{"lr_router": 0.000756, "vocab_size": 8192, "norm": "layernorm", "norm_eps": 1e-06, "optimizer": "muon", "lr": 0.00821, "batch_tokens": [16384, 32768, 65536]}
Below are experts of layer 7 (counted from 0) of a mixture-of-experts language model. Rows are named router (the router's row for the expert), gate (a neuron's input weights, with its number), up (a neuron's input weights, with its number) and show model dimensions 0-255. Each number is 200 + 20 x the weight over its row's rms, rounded and kept within 0 to 999.
Before each expert's rows: "gets" lists some tokens that make up at least twice as much of what it gets as of all text. This comes from a sample of Wikipedia text that the model never trained on. Tokens count by the router's weight.

# expert 10
gets: ",", " and", " as", " to", ";", " with"
router,203,199,211,199,227,188,216,180,213,172,174,197,174,176,205,199,219,204,178,170,183,210,201,216,188,182,180,192,163,193,215,188,203,188,201,196,198,205,191,213,197,214,208,211,200,199,164,189,215,141,200,190,218,190,218,182,202,231,179,198,208,194,195,198,214,208,207,218,170,206,228,178,212,208,198,223,207,240,221,263,206,183,163,219,215,195,215,186,179,219,218,182,223,167,206,202,184,173,194,229,190,213,219,190,211,207,193,212,182,214,201,196,191,188,194,162,205,233,210,205,204,192,185,197,196,204,196,219,183,212,195,202,205,213,174,173,199,220,207,224,204,183,192,173,196,180,203,214,166,223,202,166,206,203,215,237,234,189,195,213,202,200,202,167,189,208,216,169,161,146,239,210,195,196,181,179,225,186,207,216,181,238,177,172,174,220,231,204,212,209,163,188,183,168,212,227,154,175,209,209,175,200,212,177,182,237,181,192,215,216,172,203,213,183,250,212,186,213,202,189,223,231,227,223,236,220,198,192,216,227,185,196,174,200,194,241,216,185,152,185,160,213,218,226,215,182,203,169,170,214,197,203,203,222,148,193
gate4,218,203,211,214,223,193,191,247,173,204,246,226,200,164,178,222,211,150,177,192,178,187,212,196,194,181,184,164,175,193,197,189,183,200,186,224,181,198,207,211,191,211,181,198,197,195,184,201,206,188,212,163,183,202,199,177,198,171,165,221,214,187,228,230,216,228,218,194,214,211,213,183,210,223,199,187,194,184,219,200,229,214,165,185,215,188,211,194,145,243,193,185,171,198,215,225,191,209,212,201,204,205,176,202,191,199,184,200,165,198,236,230,191,192,195,212,200,217,201,186,177,211,208,193,202,208,172,200,220,193,190,186,221,198,178,224,241,180,213,224,200,201,205,186,208,176,204,209,231,199,184,168,189,211,211,226,185,178,246,232,198,236,184,209,182,184,193,207,211,189,172,252,175,203,213,210,189,240,232,203,216,190,188,198,196,220,213,246,153,184,251,208,199,183,194,239,238,208,211,196,218,193,176,176,197,175,191,181,235,191,195,231,225,199,231,227,200,200,190,204,181,198,197,218,187,214,219,206,178,168,151,172,183,198,200,198,200,172,194,217,216,219,225,166,224,209,207,223,189,176,219,183,214,167,187,192
up4,207,163,200,239,218,166,194,222,197,195,180,193,173,209,181,200,200,197,175,216,239,221,160,175,175,201,179,197,183,204,210,200,193,184,199,192,173,200,226,216,238,214,215,208,177,221,188,222,183,189,223,220,203,185,188,218,211,182,213,208,212,208,207,186,192,234,198,218,201,201,193,201,209,172,223,235,206,171,157,208,153,189,190,211,187,215,179,225,200,186,206,226,176,208,193,221,226,240,187,200,207,207,187,217,189,174,189,176,174,228,232,156,197,241,163,228,205,193,227,193,195,167,190,187,200,203,185,191,205,179,192,214,197,171,203,203,224,184,195,253,214,192,181,202,190,224,231,196,237,177,213,205,196,206,185,210,204,180,217,213,206,222,188,205,219,197,208,217,217,209,199,221,199,208,189,185,211,176,215,194,176,175,174,206,201,249,209,201,191,194,197,209,147,231,163,231,155,183,185,187,197,195,148,201,201,177,217,221,210,223,184,206,237,233,153,232,212,198,211,225,193,249,173,232,198,206,233,203,188,190,185,191,182,188,181,234,196,200,226,204,175,202,223,201,168,198,192,214,179,194,199,193,181,224,215,200
gate5,180,182,185,198,186,177,241,215,221,201,200,191,205,218,206,188,204,205,201,187,183,202,196,171,189,206,208,215,209,235,193,199,178,214,210,201,175,158,232,204,192,213,216,214,187,237,226,203,181,205,197,221,222,216,171,226,185,188,214,214,205,238,196,232,201,179,203,178,201,207,178,166,203,178,184,197,231,179,153,196,211,198,218,230,194,222,205,218,178,209,191,187,209,172,184,204,198,208,211,217,197,218,183,190,168,186,224,196,200,196,205,197,201,208,190,164,188,224,191,157,206,207,163,199,192,196,205,219,193,224,201,186,212,226,213,218,195,180,220,193,202,216,198,234,209,196,186,214,189,153,210,210,187,178,193,221,204,203,215,170,193,196,211,226,228,206,183,233,169,223,166,190,246,225,230,182,231,202,163,176,196,175,209,251,246,184,184,196,216,199,200,181,190,231,192,233,185,182,204,206,147,207,189,176,210,223,193,225,221,220,231,207,188,163,193,231,220,186,176,220,196,246,183,195,204,156,203,185,219,169,165,209,236,208,223,187,198,198,198,217,214,216,172,196,213,193,211,179,205,143,205,229,166,207,225,225
up5,158,215,195,193,196,234,202,232,154,192,212,174,193,214,193,187,188,230,199,195,235,216,208,179,238,180,211,225,247,216,218,215,181,208,214,172,171,181,197,196,198,187,204,175,185,200,216,208,217,204,179,193,186,217,181,181,220,183,199,197,210,199,189,219,203,199,198,177,205,232,201,221,197,197,209,221,180,195,185,157,198,195,225,208,177,179,220,224,194,161,170,160,185,175,209,210,213,219,192,178,215,181,228,219,168,199,164,180,237,196,195,192,222,189,208,207,178,165,201,185,222,182,203,182,195,237,212,192,226,182,194,207,212,187,218,198,231,185,220,194,201,236,182,189,208,158,228,190,210,206,235,217,213,210,187,166,183,240,191,179,207,200,185,240,224,214,173,179,186,194,205,173,234,194,253,177,228,178,151,175,185,235,218,161,215,221,192,195,192,222,232,247,198,172,178,207,218,202,225,209,172,217,209,209,169,230,210,190,179,199,223,189,196,181,172,195,213,171,208,207,181,191,191,182,218,209,188,189,223,217,211,216,206,229,208,195,242,214,194,174,215,217,201,205,197,188,212,206,198,197,204,211,175,166,208,177
gate6,197,207,214,214,205,234,178,243,169,216,194,213,218,232,202,204,206,209,167,217,179,185,153,190,207,176,200,202,225,194,212,213,209,158,177,210,210,232,186,190,189,158,184,177,232,175,210,188,207,224,143,188,205,227,227,251,212,180,191,197,202,191,179,178,221,168,222,191,227,216,201,209,234,193,205,209,198,243,177,198,192,194,226,194,186,205,186,190,190,184,191,200,238,178,227,197,247,201,168,177,212,217,195,205,181,206,154,189,213,224,217,183,212,218,201,214,180,223,175,146,207,205,208,216,202,233,204,171,200,174,218,210,211,207,174,167,181,181,179,221,206,195,191,200,214,179,187,216,217,195,194,195,187,210,224,188,223,207,191,223,197,184,176,195,219,191,194,233,219,216,229,197,184,218,182,200,199,161,190,198,163,200,208,208,172,227,186,224,216,184,216,193,166,190,145,217,193,213,174,224,215,188,200,210,186,205,213,248,218,194,194,206,186,192,217,187,178,231,195,189,236,189,237,212,213,190,218,159,193,226,215,179,198,226,208,181,190,200,202,176,223,181,213,169,206,206,192,171,179,193,233,196,206,206,190,186
up6,204,223,238,219,191,182,195,187,193,203,188,176,197,159,197,248,217,223,227,180,160,208,168,208,169,203,218,180,184,200,208,179,172,169,203,204,218,166,216,173,197,218,175,208,224,197,177,218,194,193,205,163,206,228,204,192,206,178,236,230,208,174,218,186,198,185,195,190,234,224,195,200,225,209,159,207,201,222,212,198,198,189,182,181,240,206,232,196,215,199,185,164,218,190,199,213,217,218,186,195,192,193,205,184,199,206,168,205,216,208,169,182,195,246,189,182,193,173,230,239,244,184,207,215,243,185,224,231,212,220,202,221,179,198,177,195,186,204,208,236,177,188,209,196,196,239,212,225,236,180,184,180,186,228,189,218,220,216,179,202,202,179,212,211,179,182,172,184,225,206,216,171,176,220,188,202,201,185,205,230,205,185,184,193,179,198,196,169,216,191,165,171,182,227,223,202,213,180,209,210,198,199,201,198,225,171,186,224,214,244,202,211,175,178,198,164,229,197,181,249,197,222,217,227,195,151,171,235,193,221,172,205,194,214,177,216,219,205,198,199,194,189,177,202,207,189,222,186,222,172,195,204,225,213,194,198
gate7,205,243,197,217,185,182,169,204,204,181,193,191,170,177,244,230,174,196,204,168,224,203,199,205,207,196,183,195,215,215,200,200,204,221,235,212,208,198,224,222,213,193,216,197,219,179,205,211,248,200,221,200,194,211,195,181,221,209,202,200,197,205,212,210,189,197,239,222,215,212,229,204,196,222,201,201,194,179,180,225,206,217,197,193,218,185,203,187,176,192,221,205,194,218,176,161,236,218,189,237,168,170,203,209,233,168,183,190,183,229,227,199,203,207,230,256,197,212,207,189,201,181,187,217,172,207,168,210,189,198,171,257,212,184,225,193,163,192,185,208,253,205,182,160,186,201,238,193,193,228,209,176,184,184,184,199,170,201,173,193,173,162,165,209,184,227,201,206,168,177,213,192,196,199,184,157,187,212,188,223,179,211,197,191,204,192,247,213,191,187,215,184,208,238,173,205,204,195,186,204,149,174,178,226,221,222,196,203,221,200,196,171,212,159,183,232,193,170,204,207,190,202,186,187,196,193,215,220,238,216,160,181,211,216,227,212,198,175,198,201,204,188,208,198,221,179,230,214,184,187,164,202,225,195,202,209
up7,211,172,187,211,176,226,175,202,210,174,223,214,186,208,191,176,201,188,201,179,203,183,184,219,181,202,222,217,188,186,201,207,218,245,194,185,182,202,183,220,190,206,238,201,212,200,195,228,202,190,193,236,194,193,199,205,178,227,163,178,217,157,217,195,205,212,201,203,140,223,181,222,182,209,191,244,184,200,201,179,198,207,202,205,194,199,176,195,157,226,199,212,202,213,180,210,209,196,245,239,201,168,193,244,192,198,199,179,206,201,228,182,196,202,231,205,205,182,209,210,218,197,217,191,218,171,202,216,192,178,205,175,215,208,236,174,223,191,186,212,190,211,182,198,204,201,181,222,197,184,173,206,195,185,200,218,216,171,211,178,197,220,203,242,209,189,230,178,178,215,215,221,176,173,195,175,189,229,217,207,178,209,151,204,182,181,210,222,186,195,207,205,175,201,208,195,216,181,204,221,185,204,158,178,177,196,215,225,222,235,165,228,196,218,216,196,184,203,199,172,206,178,199,185,217,236,200,180,200,238,220,150,207,187,157,194,194,226,153,193,188,248,200,244,245,207,229,218,221,205,225,209,206,182,160,223

# expert 4
gets: "1", "0", "2", "9", "8", "3"
router,201,177,203,183,196,190,220,188,193,213,179,190,174,149,202,163,234,216,188,151,187,218,207,202,224,190,198,195,218,208,243,217,185,195,202,221,218,206,175,195,172,226,200,188,200,201,213,187,209,170,192,166,235,227,238,227,210,197,160,221,209,225,215,182,215,212,221,228,185,201,208,193,164,220,201,191,202,196,208,249,187,185,189,215,224,228,169,208,172,239,213,181,197,186,205,192,180,217,191,197,176,195,207,230,229,238,168,194,176,212,180,197,172,221,193,183,228,214,218,196,193,182,208,188,199,196,194,194,201,235,204,208,204,160,184,170,191,239,198,186,231,201,194,196,215,168,186,148,182,221,197,182,220,200,181,181,217,229,195,210,165,176,191,219,158,180,195,202,194,161,209,200,208,191,171,185,213,202,192,208,158,228,185,176,185,227,202,203,226,204,191,169,187,212,189,196,183,201,168,171,231,182,189,190,188,198,188,213,253,240,187,197,191,199,208,221,224,189,247,197,204,195,226,211,223,195,207,200,195,194,154,218,192,207,187,228,210,210,194,203,205,182,235,250,190,190,220,196,185,220,208,193,209,202,196,195
gate4,202,184,213,220,148,210,161,184,172,213,225,168,190,174,210,174,234,182,197,147,175,207,226,178,193,196,208,198,175,208,197,212,191,192,228,220,174,212,176,224,197,197,169,179,217,215,212,173,187,198,229,193,197,189,213,144,190,199,183,209,248,179,209,181,191,197,207,209,217,210,201,180,217,165,209,211,187,151,214,187,213,209,201,209,182,210,189,215,195,212,216,158,197,187,225,204,178,180,195,188,210,203,211,232,201,212,213,187,204,186,178,190,202,218,205,198,221,191,227,210,213,213,240,221,227,217,178,193,210,231,207,199,184,200,201,231,224,230,170,241,199,253,239,209,196,175,190,149,185,202,238,212,206,193,193,204,194,173,184,163,173,191,149,195,189,211,191,184,245,180,240,192,192,184,169,192,188,236,212,231,208,207,182,219,201,195,168,203,210,198,171,188,189,208,227,182,203,191,171,236,216,226,179,208,190,190,196,187,216,200,202,227,234,200,211,202,190,218,172,216,210,192,181,206,186,202,214,201,183,174,206,219,226,190,215,209,215,196,212,163,193,196,206,196,194,198,207,205,216,192,230,235,187,225,232,218
up4,191,199,189,223,188,206,203,187,162,215,187,212,201,211,240,191,186,214,199,174,196,198,230,188,197,169,224,142,224,216,204,190,171,218,212,195,198,192,174,179,183,210,181,231,179,223,198,203,200,164,216,214,214,206,198,188,207,216,225,215,183,225,233,201,223,184,203,207,168,219,235,199,197,190,211,209,202,210,186,215,181,188,193,188,173,193,206,229,211,189,249,192,167,207,215,187,171,209,173,225,248,235,206,182,186,198,185,224,216,187,216,224,177,198,179,199,187,174,205,188,219,167,182,186,182,169,171,174,177,213,205,213,243,216,225,193,204,186,225,192,184,165,207,198,188,218,210,199,180,217,203,203,199,161,169,191,215,181,214,179,191,178,216,231,202,191,175,204,191,211,251,204,187,191,198,203,206,155,231,220,189,192,177,203,171,206,170,235,207,181,216,204,268,210,212,190,211,225,206,187,196,181,234,221,165,179,213,205,215,213,212,204,208,186,222,194,168,188,209,175,211,184,237,175,207,188,205,206,191,153,199,212,175,212,200,196,198,228,173,227,183,210,208,220,247,182,200,184,204,218,215,164,184,168,208,180
gate5,189,174,208,195,180,201,201,218,237,183,202,207,181,181,200,190,210,202,217,189,229,236,171,206,179,178,193,206,194,197,244,181,230,196,233,206,182,170,197,201,200,203,201,206,170,220,163,214,202,208,226,230,221,222,191,215,202,208,208,215,189,202,216,176,205,211,206,182,213,192,195,208,183,189,177,180,167,203,211,237,167,223,217,204,215,223,212,190,233,223,185,201,188,212,220,186,206,162,194,205,192,217,171,168,198,209,218,214,223,165,208,168,187,214,218,158,179,203,180,203,196,228,217,177,188,194,236,221,190,189,242,178,203,220,193,164,190,216,240,229,196,223,221,175,223,177,226,204,224,218,188,227,229,209,184,188,222,195,214,220,185,216,216,163,219,235,213,194,167,189,214,237,237,226,198,217,224,169,174,226,193,183,204,201,211,213,172,210,210,194,204,226,204,183,227,166,196,210,186,200,213,195,176,187,211,211,193,201,177,192,185,221,188,206,190,177,210,175,199,191,195,183,200,250,148,204,210,184,172,215,181,210,191,191,202,172,217,199,150,225,190,144,232,214,192,156,195,198,212,177,226,178,205,199,228,191
up5,199,222,204,215,172,208,226,230,223,211,200,186,212,158,201,212,175,207,213,191,221,210,192,180,224,200,206,197,235,182,220,192,213,172,213,217,170,212,158,216,191,193,204,181,192,190,197,179,199,229,196,198,231,199,181,180,192,166,219,194,190,235,217,160,180,200,209,236,211,202,237,214,189,227,193,210,206,154,180,226,203,215,220,185,227,218,204,213,178,209,193,204,227,171,196,218,185,190,189,221,194,213,213,211,223,211,191,230,153,195,189,195,229,252,194,179,183,237,227,215,188,163,181,188,216,193,206,222,202,222,184,174,233,213,155,196,192,233,189,186,229,215,226,186,190,206,210,187,184,216,203,221,215,231,197,200,183,171,168,213,199,194,202,189,148,195,154,178,201,205,199,220,181,202,195,196,232,190,186,216,237,181,228,195,180,226,179,237,195,242,180,179,190,195,219,179,196,176,202,194,215,185,191,183,202,220,185,192,211,212,176,214,189,174,191,197,223,190,199,201,194,166,166,199,166,208,181,250,208,217,214,185,217,187,210,210,218,193,195,177,178,179,205,220,235,176,196,159,201,248,199,235,215,199,191,187
gate6,194,228,210,201,222,195,211,197,208,183,174,173,203,164,230,220,201,195,190,196,183,222,176,203,189,197,204,229,234,190,228,194,211,176,183,187,186,201,186,229,177,195,191,179,214,183,176,186,208,190,156,166,224,206,196,207,180,190,199,217,185,196,215,245,212,201,197,201,173,224,216,230,165,196,208,203,208,208,221,252,194,203,178,206,193,189,252,217,226,208,174,193,215,220,168,192,220,197,216,185,205,178,196,193,212,180,195,195,221,209,194,206,192,207,200,206,198,172,217,198,209,179,165,257,198,174,172,192,194,162,222,222,211,180,184,219,216,216,186,188,200,203,203,220,182,173,203,201,245,209,183,206,156,201,198,200,196,217,223,220,180,196,236,235,236,183,220,199,163,177,192,212,197,253,216,215,206,195,197,207,185,168,200,196,208,209,180,162,181,207,200,177,202,181,187,195,198,212,212,163,198,202,246,179,201,168,191,173,183,184,205,224,164,188,176,203,201,181,209,217,162,152,176,230,193,215,241,186,199,221,227,196,192,208,213,196,198,211,203,222,210,191,179,246,164,195,202,227,201,214,200,204,183,241,227,160
up6,174,214,203,231,172,198,211,165,168,240,207,175,181,194,218,206,180,203,216,188,216,202,205,184,203,208,183,184,183,165,218,219,182,231,228,237,203,222,208,182,149,173,215,215,196,196,230,211,229,217,208,187,199,157,191,228,198,184,178,190,211,185,235,195,227,210,193,190,233,216,212,230,208,193,210,212,190,208,220,229,206,198,182,198,241,234,207,198,171,173,221,199,201,217,187,224,202,184,201,195,210,211,168,193,206,217,191,171,222,209,216,222,172,217,228,207,182,201,196,192,172,219,160,200,183,224,220,193,192,193,206,207,203,193,219,156,177,165,182,223,177,165,209,183,228,185,213,183,228,199,189,174,185,191,196,221,216,187,184,213,227,212,191,194,168,219,187,187,201,198,187,195,194,249,206,198,188,190,181,202,183,208,189,191,177,220,188,220,223,194,170,252,219,215,185,195,218,202,164,185,176,185,236,203,200,227,215,234,170,165,182,172,173,213,201,213,187,198,164,222,251,211,253,210,191,181,182,229,252,204,233,185,185,178,199,207,212,198,185,206,201,185,202,223,181,198,214,191,189,188,181,200,203,186,194,187
gate7,218,208,209,181,237,184,171,210,221,194,170,244,171,184,195,224,203,202,183,193,209,203,213,231,210,207,197,233,208,189,208,172,219,224,232,203,220,191,211,219,170,181,192,202,196,225,170,212,188,172,219,169,192,196,188,195,195,227,236,148,203,213,232,205,182,169,213,224,231,195,208,201,209,203,227,189,213,185,181,209,152,226,187,218,185,174,183,198,224,234,182,226,160,193,213,187,195,190,208,220,197,147,210,190,173,157,207,183,202,218,203,214,150,205,212,210,204,158,214,212,212,166,209,224,207,193,179,212,191,184,184,201,206,185,187,229,212,228,233,193,180,166,221,204,184,188,205,212,209,187,202,215,170,191,173,192,200,164,201,243,176,214,217,197,185,197,162,195,171,201,187,205,197,153,192,206,198,206,190,233,221,183,190,226,178,233,224,207,175,203,215,197,175,195,179,182,164,198,199,199,196,182,220,210,205,229,187,222,216,186,175,250,210,204,231,173,193,188,199,180,211,224,201,174,188,180,196,206,188,246,208,191,223,178,196,204,219,231,189,231,199,228,201,215,224,215,210,233,209,205,234,197,202,218,204,196
up7,214,216,208,193,236,206,181,262,222,195,186,227,204,194,228,193,223,200,190,182,230,230,153,154,189,151,219,181,244,222,199,211,214,186,212,183,188,204,188,219,203,157,214,214,218,185,218,203,183,196,183,221,224,167,243,193,226,202,213,202,228,217,176,190,204,188,195,230,210,210,201,235,184,206,173,216,204,210,205,182,228,199,144,228,179,207,224,201,186,187,171,201,206,191,192,183,205,185,160,227,209,188,186,178,188,177,228,215,216,208,223,205,202,263,201,194,190,160,212,226,229,168,195,194,219,199,180,164,184,222,203,204,168,213,220,192,220,173,185,210,230,199,201,188,214,209,230,204,184,207,217,182,248,210,223,199,195,222,160,186,176,209,188,190,194,189,222,225,215,172,204,198,204,209,183,219,190,220,210,211,208,197,172,208,166,185,205,189,218,224,204,178,172,195,169,208,200,177,218,219,214,192,199,211,190,173,197,162,199,192,198,214,218,202,200,203,214,221,184,173,203,195,192,209,209,185,172,191,230,216,192,175,206,210,216,212,193,207,177,163,164,190,205,197,194,201,200,233,159,196,172,229,190,204,187,218

# expert 6
gets: ")", "%", "4", "0", "6", "3"
router,190,209,190,196,212,192,235,160,185,167,230,217,189,180,212,178,216,193,223,187,182,225,204,210,209,193,194,158,256,218,168,184,214,197,180,167,216,232,204,217,171,215,182,214,202,185,179,197,213,188,188,202,227,235,215,179,193,194,209,211,202,201,194,159,194,214,208,223,156,211,197,194,195,202,212,189,219,238,196,202,204,235,157,214,205,206,196,195,131,195,198,193,198,194,155,174,183,231,202,209,211,189,210,215,229,237,169,215,227,209,164,200,198,218,219,188,218,210,216,156,203,222,183,199,185,197,235,206,219,209,223,159,204,200,207,175,212,205,216,226,155,226,186,181,182,214,220,200,174,224,198,187,179,202,191,222,245,203,201,231,202,193,191,203,188,179,210,197,219,211,203,211,173,178,184,188,227,167,184,195,202,186,168,200,173,198,231,200,227,212,194,185,199,214,220,227,216,190,182,182,225,210,160,188,185,190,182,224,218,196,180,189,184,243,183,196,202,197,200,216,228,227,176,218,212,205,214,173,201,209,173,211,174,193,224,177,198,196,185,184,152,235,188,221,201,177,195,197,207,206,200,201,205,172,197,162
gate4,190,201,222,181,197,205,212,197,217,205,200,198,189,200,194,205,224,192,218,185,197,193,196,226,231,202,192,197,212,188,184,180,224,188,214,186,187,194,171,208,205,201,203,210,199,180,212,193,166,217,191,183,216,237,203,219,171,191,180,195,199,213,176,195,178,204,200,206,205,203,171,199,209,210,182,192,219,220,252,211,185,187,169,217,173,179,192,224,240,207,210,226,155,232,200,198,179,243,194,224,219,181,204,213,214,205,177,199,221,203,203,205,202,217,193,225,190,198,159,200,168,192,194,210,250,218,207,213,164,211,218,167,191,175,221,205,160,159,211,216,232,195,231,189,171,201,222,224,198,194,175,181,197,204,170,187,245,223,212,190,228,209,212,237,205,226,186,196,170,178,194,181,223,174,236,209,204,184,191,183,161,191,191,193,208,189,215,198,168,180,173,203,158,183,217,216,219,245,199,220,206,168,187,161,190,240,176,177,201,228,226,202,201,213,186,199,188,182,193,183,238,206,238,200,151,204,186,224,178,158,242,212,198,192,195,212,185,226,194,168,135,189,210,214,206,190,185,226,202,217,194,201,206,199,188,213
up4,188,218,199,181,183,225,181,194,223,193,195,187,211,204,208,170,209,235,213,181,185,199,201,207,215,149,188,172,177,217,182,172,213,194,226,198,175,217,188,186,197,195,207,180,212,219,189,228,194,211,175,193,201,201,199,196,212,212,240,218,218,204,177,195,217,218,185,226,197,173,168,208,228,202,183,204,195,176,183,224,195,234,200,214,213,205,218,204,194,150,219,191,244,208,174,182,206,213,167,190,195,206,193,235,219,182,195,240,220,229,169,175,183,156,196,189,249,214,214,178,195,153,189,222,229,206,185,194,166,208,204,188,226,177,214,225,226,203,195,199,164,241,207,205,198,190,225,182,210,196,211,209,179,220,198,199,182,214,223,220,198,174,209,215,190,188,203,206,231,190,165,190,174,209,194,183,203,177,174,193,193,240,209,220,182,193,202,220,242,220,176,230,192,171,186,219,216,219,197,202,180,195,201,196,214,202,192,166,241,160,182,190,186,225,200,187,157,193,192,183,211,205,196,171,190,197,171,213,220,173,189,203,230,201,242,220,216,173,196,213,156,196,217,205,187,222,233,157,196,243,205,204,184,234,215,198
gate5,165,196,174,166,210,225,192,190,231,207,235,201,205,178,178,193,195,216,176,193,213,167,232,229,201,203,201,214,235,204,222,194,184,235,194,211,174,187,236,224,202,184,187,197,198,205,207,164,245,224,169,197,196,204,230,182,184,208,181,207,225,186,232,213,224,187,203,153,148,208,202,241,173,182,182,211,208,172,221,198,190,207,209,195,185,205,209,198,194,189,194,227,195,214,172,199,203,205,182,190,148,218,218,192,197,189,195,212,235,217,213,193,198,187,193,183,220,215,185,201,191,208,203,198,215,180,163,218,195,188,205,204,235,202,194,233,215,200,193,214,188,212,216,198,213,203,234,219,218,196,154,156,194,225,236,249,200,232,180,199,192,185,192,200,180,161,226,197,175,197,206,198,210,219,221,202,185,212,191,204,161,225,169,177,228,214,218,197,186,226,210,160,205,180,189,171,200,222,193,204,186,203,206,167,201,198,195,212,235,189,189,214,201,219,212,200,227,189,196,220,159,197,194,190,181,217,198,198,209,225,181,251,194,197,178,206,244,217,184,191,203,197,240,177,220,226,163,170,186,208,164,180,175,182,183,193
up5,189,204,198,213,179,179,222,183,187,202,206,181,194,180,203,212,177,192,167,208,207,153,172,184,183,202,188,234,201,190,182,223,209,190,175,227,204,217,191,251,171,182,186,208,193,178,186,175,237,232,206,212,170,193,210,183,229,223,203,222,218,210,202,208,221,216,216,175,163,152,222,178,171,172,211,211,196,187,202,196,222,192,196,195,229,196,218,197,176,178,195,205,169,185,202,147,205,192,176,183,199,199,189,198,186,189,185,216,193,199,190,197,160,187,186,213,209,210,238,197,214,218,213,166,209,182,142,218,197,175,217,193,190,226,231,221,221,216,191,214,205,216,214,198,212,206,193,252,214,184,183,176,181,187,216,235,217,198,159,195,186,180,207,199,159,231,232,218,151,216,203,187,165,235,218,225,209,192,236,214,153,225,202,186,206,233,193,158,197,184,227,221,195,216,166,217,193,196,192,202,204,196,209,177,226,207,190,203,222,197,230,201,210,207,210,209,212,192,234,231,208,207,178,225,209,250,190,187,243,212,210,223,217,192,162,206,189,186,202,190,195,220,206,207,196,220,192,199,211,189,213,216,183,215,192,205
gate6,212,204,195,191,203,170,164,180,174,201,171,187,236,202,196,247,185,193,208,237,168,202,200,212,211,188,207,179,227,192,191,185,229,209,218,209,199,207,211,184,182,210,235,211,205,214,168,176,173,213,203,200,238,201,178,180,222,206,176,201,226,206,178,208,159,198,202,175,179,175,193,219,227,188,208,200,203,210,194,224,174,228,220,219,191,203,198,210,225,183,165,195,226,198,207,168,198,193,209,237,204,196,223,214,219,230,171,194,204,215,219,217,193,210,184,194,213,246,220,201,212,132,182,192,217,221,201,249,184,184,195,178,215,220,195,190,201,226,192,187,207,208,210,206,210,203,196,203,190,196,211,178,187,205,157,223,206,222,201,220,186,190,217,178,189,172,180,207,230,208,187,217,177,222,192,205,184,233,196,197,219,215,183,209,238,185,202,231,167,196,204,207,200,198,180,169,197,197,219,207,169,238,148,208,205,232,212,176,208,224,225,198,181,210,165,183,186,195,202,207,196,175,201,193,210,175,229,222,162,206,222,218,187,199,191,223,181,157,218,179,165,209,210,227,148,176,204,135,200,192,201,205,216,175,211,193
up6,218,195,223,170,195,231,193,160,209,229,188,203,241,240,176,177,208,187,177,211,195,257,181,173,192,181,195,224,230,228,195,172,182,207,173,254,175,217,182,179,211,207,205,241,190,198,214,205,224,208,216,222,185,184,216,225,155,177,188,222,211,215,197,198,181,192,223,198,203,193,208,223,200,204,180,193,201,180,215,192,201,187,187,220,207,172,199,228,189,225,178,179,186,204,200,213,178,157,194,227,199,218,186,196,177,205,159,203,178,187,188,196,235,184,220,227,202,205,198,189,177,204,197,212,205,199,214,196,223,196,228,222,175,204,179,187,187,215,211,165,196,227,188,208,212,197,169,187,211,181,185,232,213,227,195,223,140,170,207,222,185,219,170,164,186,188,232,213,207,206,152,185,228,204,192,227,179,208,189,190,206,216,203,208,225,194,183,226,175,197,216,246,206,216,197,176,201,190,188,213,220,162,189,205,246,178,208,210,192,180,191,214,184,203,241,220,206,215,223,219,208,173,163,196,213,222,171,188,198,193,197,187,230,193,174,219,205,194,185,184,215,170,215,200,206,219,198,217,232,196,175,181,201,196,231,219
gate7,172,196,170,180,196,217,237,187,197,181,201,223,203,218,214,236,216,212,185,204,217,188,224,184,205,168,152,197,198,164,223,207,206,208,168,204,230,212,202,196,178,209,224,195,192,204,199,227,185,214,188,209,211,214,181,220,165,183,176,191,228,210,189,194,185,220,198,220,197,192,191,220,179,219,195,254,204,195,144,221,193,194,192,200,232,195,204,212,229,213,196,218,232,193,201,213,210,187,190,178,164,207,202,236,215,204,199,244,173,196,206,190,175,201,218,189,183,162,194,196,181,194,176,144,208,212,207,182,195,215,207,207,232,194,195,235,214,175,205,219,221,193,204,188,209,203,152,211,220,204,180,225,235,214,186,195,220,219,181,154,191,208,195,194,217,180,210,202,208,180,155,226,187,234,231,194,243,211,226,210,219,203,218,177,213,247,215,188,201,200,190,228,211,209,197,205,210,215,204,201,191,198,217,193,188,185,156,183,222,213,184,239,230,178,229,208,166,200,250,180,194,165,208,201,176,153,190,207,172,201,219,213,198,208,192,210,218,225,232,168,186,201,181,206,210,184,199,191,188,194,189,197,216,169,161,194
up7,196,211,159,221,199,190,200,180,218,185,196,227,181,209,184,188,181,160,194,240,204,185,203,189,200,207,213,191,232,236,204,183,190,183,190,173,218,191,188,179,236,155,187,177,210,202,188,221,204,185,159,195,222,205,243,208,201,212,230,186,176,187,214,206,213,204,212,197,245,177,219,168,189,197,215,191,197,186,186,182,215,227,226,205,242,193,220,179,195,219,216,171,196,198,202,221,219,179,210,197,207,174,218,193,202,200,229,228,210,210,202,200,201,205,171,214,207,190,201,222,220,198,220,206,227,207,185,176,220,187,221,197,206,187,204,153,205,218,204,207,227,162,191,170,203,219,223,220,195,180,190,230,202,141,192,194,180,172,222,184,224,202,218,225,207,188,200,192,213,154,246,169,200,207,213,200,194,201,214,242,188,165,245,238,180,186,165,212,187,226,227,221,180,185,160,171,231,205,194,222,199,229,178,214,229,205,200,202,138,198,206,164,203,159,180,196,205,218,221,212,212,210,158,189,194,203,202,185,192,220,195,195,210,193,191,189,219,229,170,177,190,184,190,208,198,223,183,195,189,204,190,191,196,222,223,183